{"experts_per_token": 8, "d_shared_expert": 0, "routed_scale": 2.83, "balance_bias": false, "norm_eps": 1e-06, "lr": 0.00682, "batch_tokens": [32768, 65536]}
Below are experts of layer 9 (counted from 0) of a mixture-of-experts language model. Rows are named router (the router's row for the expert), gate (a neuron's input weights, with its number), up (a neuron's input weights, with its number) and show model dimensions 0-63. Each number is 128 + 24 x the weight over its row's rms, rounded and kept within 0 to 255.
Before each expert's rows: "comes after" lists some tokens at least twice as common just before its tokens as in all text. This comes from a sample of Wikipedia text that the model never trained on. Tokens count by the router's weight.

# expert 19
comes after: "|", "\n", "-", " 1", " 2", " 4"
router [105 132 168 126 106  96  67 101 102 127  93 125 153 112 130 109  97 141  94 171 126 148 187 147 121 105 130 138 117 146 146 102 174 102 129 138 119 158 143  96 158 128 120 116 102 136 149 155 141  81 143 178 111 103 113 126 105 112 141 107 132  96 149 112]
gate0 [141 121 139 123 150 131 111 119 162 148 110 101 136 104 145 111  79 122  96 130 101 108 136 152 121  94 166 118 110 161 116 132 170 100 102 101 118 111 118 128 138 176 145 184  97 173 155 159 120  79 138 122 132 134 130 111 148 153 128 138 147 123 101 147]
up0 [127 138 138 157 180 136 122 143 118 150 140 140 115 133  97 101 117 144 131 128 129  99 128 126 104 113 138 142  97 144 127 151 112 146 118 146 135 113 105 108 170 121 107 157 172 130 164 121 113 144 136 120 147 119 142 138 139 109 138 132 130  95 119 125]
gate1 [179 127 128 104 126 132 105 113 114  93 148  97 116 141 148 129 140 137 149  64 123 118 143  79 166 126  95 118 121 107 110 146 133 120  94 112 115 109 184  98 115 108 148 127 117 140 147 124 125  96  95 126 147 102 135 141 145 110 100 110 149 125  99 142]
up1 [112 115 166 170 163 164  95 169  80 113 100 114  99 123 157 143 122 150 147 118 135 150 135 130 139 161 140 132 116 144 136 122 132 124 127 123 103 166 149 151 159 109 102 161 127 132 143 130 107 105 124  92 141 122 123 152 122 143 143 121 154 144  99 111]
gate2 [175 112 110 164 137 162 106  89 127 101 102 149 140 136 154 126 159 128 119 145 125 112 117 131 173 150  87 142 145 162 164 114 145 122 161 136 160 148 134 101 147 153 122 119 139 144 118 133 165 106  93 156 114 136 123  91 139 161 162 125 134 159 102 134]
up2 [124 123 121 138 130 136 119 120 190 127 157 131 122 103 127 125 163 103 167 114 163 138 116 160 144 102 126 133 157  98 191 117 108 112 146 139 167 138 176 157 113 104  93 126 161  74 112 131 146 132 145 121 129  75 106 103 121 136  93 126 129 150 120  81]
gate3 [116 120 101 108 164 134 106 115  93  84  92 151 141 122 119 112 132 147  90 123 111 146 116 151 133 131 151 154 134 154 108 112 149 156 118 175 116 162 131 121 123  63 170 128 106 151 137 135 125 111 137  94 133 115  76 107 128 106 129 126 109 144  99 112]
up3 [140 129 130  97 121 184 129 142 101 132 128 127 130 116 159 111 155 137 131 138 120 119 106 118 114 146 121 102 115 146 154 135 136 178 120 130 154 150 166 124  94  64 169 120 112  98 122 131 112 142 144 159 123 116 131 132 152 157  89 156 111 111 144 131]
gate4 [123 172 170 197  86 130 102 112 169 144 154 206 135 132 129 136 119 139  69 121 137 148 114 158  93  94 160 159 145  92 158 132 138  78 123 106 126 121 134  89 161 110 125 121 142 154 114 138 136 148 168 100  94 126 125 137 119 130 114 139 114 170 145 145]
up4 [168 155 129 133 115 115 120 161 121 139 145 126 109 165 131 139 110 154 118 142  75 121 155 156 114 154 115 131 125 117 164 138 117 172 146 106 138 162 115 126 156 128 148 161 103 138 134  98 147 126 153 113 136 140 120 142 100 162  97  89 100 133 144 113]
gate5 [127 155 124 119 117 170 114 125 129 143 150 103 116  93 115 152  95 141 139 136 130  96 149 166 136 145 132 122 110 111 108 132 105 132 106 146 142 154 129  95 155 141 112 120 156 163 137 142  73 124 159  84 150 165 122 110 114 130 109 136 166 159 147  98]
up5 [147 134 121 111 162  91 156 159  72 110 100 135  96 157 168 122 130 140 151 121 114 133 126 177  82 135 112 136 170 115 107 143 121 147 117 146  94 119 143 147  85 135 124 134 149 167 136 139 109 130  96 124 153  97 123 144  95 153 124 129 114 161 105 123]
gate6 [119 126 123 130 115 156 126 121  89 133 101 143 145 106 144 125  98 120 109 172 121 152 154 143 125 123 147 108 136 157 134 111 144  93 127 142 153 109  98 143 143  96 109 144 108 115 116 151  86 103 123 186 145 114 145 156  99 138 150 137 162  93 192 100]
up6 [136 199 122 162 100 138 140 134 153 170 161 134 139 132 163 130 100 162  94 127 140 111 148 137 140 142 144  88 115 151 129  96  95 122 122 192 141 171 146 134 159 159  70 152 106 125 109 132 150 125 103 131  75 140 126 108 107 106 155 149 145 126 169 139]
gate7 [159 121 127 128 142 148  89 126 111 117 105 125 166  95 111 136 154 121 132 139 135 149 138 113 137 135 107 122 111 117 189 150 120  82 128 133 109 126 123 116 176 115 135 110 123 119 156 163 130 123 148 163 112 154 163 127 150 144 136 111 151 126 121 162]
up7 [ 95 104 110 103  98 136 141 118 164 131 130 115 148 120 169 122 106  86 111 124 127 152 118 127 126 121  84 125 108 137 139 159  92 139 156 169 162 156 113  95 150  82 105 156 112 102 108 158  78 144 125 138 114 137 122 130 143 159  85 163 120 134 141 162]

# expert 81
comes after: " |", ";", " Award", "'", " by", "ed"
router [136 146 163 173 142 116 122 119 137  82 120 108 151 164 148 113  82 141 132 176 124 147 165 146 138 113  93 117 149 136 157  92 129  92 140 132 107 156 137 124 117 122 108 127 131 133 114 139 120 104 154 147 114 100  95  82 113 134 147 104 115 150 133 112]
gate0 [134 176 147 128 119 102 189 140 112 106 155 107  83 149 109 138 118 123 122 154 102 112 120 130 150 131 148 169  71  65 103 149 133 121 132  80  87 134 145 152 143 103 128 150 150 144 133 165 145 129 137 113 138 119 118  84 158 123 156 136 196 157 181 151]
up0 [120 108 147 154 195 142 126 175 172  80 141  99 110 134 146 130 141 140 164 116 151 145 122 134 138  99 116 118 128 151 114 112 135 148 118 131 119 165 125 121 136 113 146 145 156 169 142 122  89 127  95  68  97 136 145 147 134 123 138 124 157 107 127 150]
gate1 [132 106 112 133 148 123 115 120 121 101 127 121 113 159 177 150  94  97 126 151 132 148 160 134 124 111 141 137 132 135 108  77 172  59 105  95 103 140  60 131 139 151  97 166 174 124 132 158 138 138 138 130 123 132 157 135 122 142 147 129  99 157 123 108]
up1 [173 100 125 131 121 113 145 133 128 107 136 133 110 166 115  99 165 121 128 142 148 133 147 168 146 101  99 145 104 125 164 115 158  62 120  91 125 132 153 141 131 137 185 148 168 151 106 109 142  90 103 128 139 132 173 142 141 144 116 104 151 140 111 143]
gate2 [127 126 191 117 126 138 142 137 125 122  78 136 108 170 143 104 136 161 135 137 112 193 124 136 110 126 134 101 161 104 133  96 119 143 146 139  98 121 148 144 130 114 102 157  69 106 107 136 149 115 138 144 142 111 146 125 130 101 126 139 145 122 130 109]
up2 [120 116 140 161 122  90 101 106 112 126 106 122 111 123 141 149 156 123 144 133 176 127 115  97 135 143 108 166 176  98 118 141  85 126 137 120 121 151 140 144 138 129 129 147  78  90 107 134 123  89 173 155 100 120  94 179 142 147 179 159 111 104  88 115]
gate3 [120 116 104 125 177 118 145 109 101 118 122 159 121 126 113 126 112 121 136 127 143 111 118 114 114 141 137 134 105 116  99 184 106 147 123 154 121 135 119 115 107 205 159 125 133 152 162 116 104 127 135 136 115 142 112 143 137 143 106 106 101 116  86 134]
up3 [100  80 170 107 146 119 128 130 147 121 116 104 128 151 135 125  80 141 124 133  84  98 102 142 118 162 139 108 128 143 118 198 117 110 182 146 171 108  90 144  98 138  85 134 135 145 138 115 104 135 101 150 123 157 137 136 118 138  96 110 128 122 130 129]
gate4 [133 127 116 139 135 171 117 120 144 151 121 162  98 145 108 155 116 155 133  93 115 149 130 116 118 117  87 142 158 151 184 137 120 175 154  99 123 142  97 168 158 106  97 125 142 148 162 144 122 101 119 146 153 134 127 100 119 126 143 132 154 149 131 118]
up4 [115 145 139 124  95 155 174 132 146 130 185 128  96 134 127 132 161  93 143 132 150 106  97 109 100 111 123 151 112  92  77 135 177 151 139 149 158 150 123 141 118 103 153 116 112 125 116 118 165 118 110 119 128 121 148  95  90 119 135 140  98  92 108 138]
gate5 [ 90 117 150 134 131 134 122 127 153 174 160 117 143 125 140 163 127 137 116 127 102 147 133 110 134 126 163 133 124 160 147 116 137 178 166 130 146 120 154 111 129 134 142 118 142 132 126 122  88 131 128 186  74 119 126  91 113  99 159 152 128 173 144 118]
up5 [114 101 153 141 128 118 149 148 168 109 167 109 111 121 130 140 143 101 118 139 110 141 178 103  70 147 119  98 128 133 135 141 125 129  88 138 133  93 120 136 163 100 137 159 125 159 143 157 111 137 137 122 159 135 108 131 116 137 132 154 156 126 127 139]
gate6 [126  82 161 136 156 140  98  96 161 105  91 127 167 163 130 125  92 146  72 144  96 130 138 108 148 136 102 137 108 119  81 149 109 134 147 105 126 132 159 133 101 128  88 112 122 102 150 123 169 124 130 143  53 116  35 134 110 153 153 141 104 142 134  92]
up6 [139 114 143 133 138 131 125 122 124 152 159 143 136 126 114 208 163 135 141 133 111 104 139 101 130 141 133 123 170 114 133 121 123 120 138 156 167 128 151 121 127 109 124  98 120 141 175 108 103  99 114 125  75 111 106 154 119 128 157 116 113 154 106  93]
gate7 [109  88 161 140 109 145 114 153  82 111 172 108 116 123 134 121  71 123 132 156 173 150 141 154 141 133 148 131  92 127 126  99 149 116 137  67 117 138 123 133 148 163 148 150  89 136 108 112 138 123 131 140 127  81 128  74 145 159  95  90 137 125 137 115]
up7 [176  92  75 111 141 122 109 129 126 126  86 139 157 145 137 121 121 142 113 143 128 160 110 140 136 114 110 136 141 144 105 122 115 126 117 157 109 145  93 152 122 167  99 106 115 113  93 120 112 116 154 153 106 151  91 134 135 116 107 137  97 143 153 122]

# expert 33
comes after: "\n", " ", " Team", " Year", " Party", " name"
router [114 155 139 116 112  95 103 109 137 107  96 107 164 106 157  95  93 138 110 166 144 149 180 150 110 130 118 131 119 165 152  75 178 103 146 133 105 120 123 101 131 125 136 122  97 153 169 137 143  99 161 171  98 114 105 117 105 124 154 125 147 116 149 155]
gate0 [124 129 147 124 140 132 125 115 110 135 109  96 117 118 113 192  88 144 155 127 156 121 105 163 142 110 132  87 119 152  75 152 140 103 132 152 163 139 128  85  86 119 156 124 131 130 115 134 158 144 147 163 104  57 101 163 158  80 148 120 134  87 166 144]
up0 [114 118 109 163 104 119 133 112 129 131 137 127  94 187 124 117 118 156 131 182 167 137 114 139 117 116 120 155 116  78 126 181 138 143 130 142 125 114 137 115 109 129 149 153 145 117 117 134  65 160 156 144 145  59  84  82 151 113 129 120 146 153 127  97]
gate1 [131 154 109 156 176 129 111  85 132 115 149  96 136 125 113 142 153 124 117 147 175 134 148 124 140 120 112  96 108 150 139  96 112 192 132 149 130 142 144 129 108 146 142 140 133 116 121 144 116 167 129 154  79 148 155 133 121 119 140 147 144  81 113 130]
up1 [114 108 156 106 106 125 116 123 104 157  80 111 156 107 133 140 138 102 169 141 150 116 148 152 140 166 100 151 132 134 104 111 148 163 132 141 137  83 138 108 136 154 152 157 135  91 122 123 119 111 138 132 131 156 110 170 125 127 137 114 118  73 148  98]
gate2 [153 106 119 121 128 130 122 118  94 119 162 128 155 156 103 185 125 150 136 127 118 113 157  98 148 140 140 127 169 128 128 131  94 111 129 132 121 142 157 113 106 143 105 123 133 157 140 105 145  96  76 178 162 132 127 146 150 170 110 115 137 135 116 141]
up2 [153 115 159 122 133 138 136 113 137 126 144 164 101 167 132 135 114 116 112 123 173 113 110 171 116 122 107 133 110 149 128 119 117 116 112 125 124 123  99 120 142 150 135 132 113 125 118 139  90 126 122 166 134  80 122 151 144 133 161 124 133 136 185 156]
gate3 [151 127 112 101 108 117 124 156 184  72 148 175 143  96 115 127 121 152 143 103  83 143 141 105 116 160 123 116 140 126 159 103 127 104 162 111 106 121 155 130  84 148 160 135 120 114 109 114 138 136 148  83 128 153  84 115 125 127 145 127 143 150 136 131]
up3 [155 133 135 134 159 158 151 121 125 105 141 119 109 127 161 100 123 103 154 135 129 133 153  87 144 121 123  96 137 212 138 161 124 144 126 154 117  73 113 143 140 110 176 119 122 146 135 126  93  87 151 111 142 191  78 141 164 107  93 156  71 110 119 138]
gate4 [150 100 179 164 143  84 122 139 134 174 105 144 147 119 134 120 111  67 126 128  96 100 117 158 143 162 159 144 147  55 158 112 133 125 157 132 138 103 122 119 109 142  89 110 109 143 150 142 149 111 106 152 122 164 150 133 133 104 111 117 125 151 150 105]
up4 [148 140 130  98 123 150 110 110 118 155 110 113 106  83 122 159 142 133  89 128 169  85 127 140 133  95 106 100 136 132 121 124 135 133 101 122 168 127  96 137 125 128  71 171 119 119 136 147 147  99 102 169 138 150 105 144 135 114 121 141 134 157 183 108]
gate5 [114 106 122 111  83 171 140 112 100 148  90  72 129  71 136 146 115 131 157 167 127 159 149  89 132 128 105 123 125 181 115 113 166 127 154  97 104  87 115 135 103 111 153 118 107 116 149 132 103 151 148 118 102 143 167 115 121 124 131 126 150 113 137 146]
up5 [131 140 105  85 170 144 124 106 141 140 150 114 107 125 122 110 157 105 116 164 137 152 133  95 115 119  94 106  94  84 128 129 144 148 132 177 138 131 130 136 111 128 117 127 125 153 130 146 121  95 104 146 143 132 105  90  98 157 117 137 119 118 153  98]
gate6 [102 140 144  88 155 148  74  74 151  80 141 146  96  97 146 116 121 109 133 137 179 114 140 114 104 134  95 156  86 130 150 125 121 137 108 129 140 149 141 183 124 111 159 125 137 125 125 122 115 124 132 117 162 132 122 159  98  93 142 107 109 132 141 141]
up6 [136 186 105 120 107 108 143 159 136 145 110 174  89 119 113  95 116 131 151 129 112 139 147 148 168 109 145 151 129 141 114 104 156  84 115 109 116 115 122 156  92 131  95 165 114 119 119 146  90  85 115 108 127 119 100  88  94 148 107 116  98 143 112 147]
gate7 [157 148 122 113  74 116 124  93 125 115 159 115 178 142 123 155  66 133  88 131 108 155 133 108 137 144 145 123 123 160 136 156 116 118 143  85 120 110 127 125 111 122 133 148  87 134  91 120 128  88 120 122 119  93 129 112 110 137 139 132 115 175 134 177]
up7 [137 124 167 101 164 116 177 192 136 136 148 119 123 141 132 152  84 170 117 110  92 132 154 134  86 154 137 162 105 151 115 121 120 108 130 139  96 110 106 119 124  91  98 130 105 132 122 118 100 178 111 137 152 162 131 137 130 107 145 129 140 139 123 178]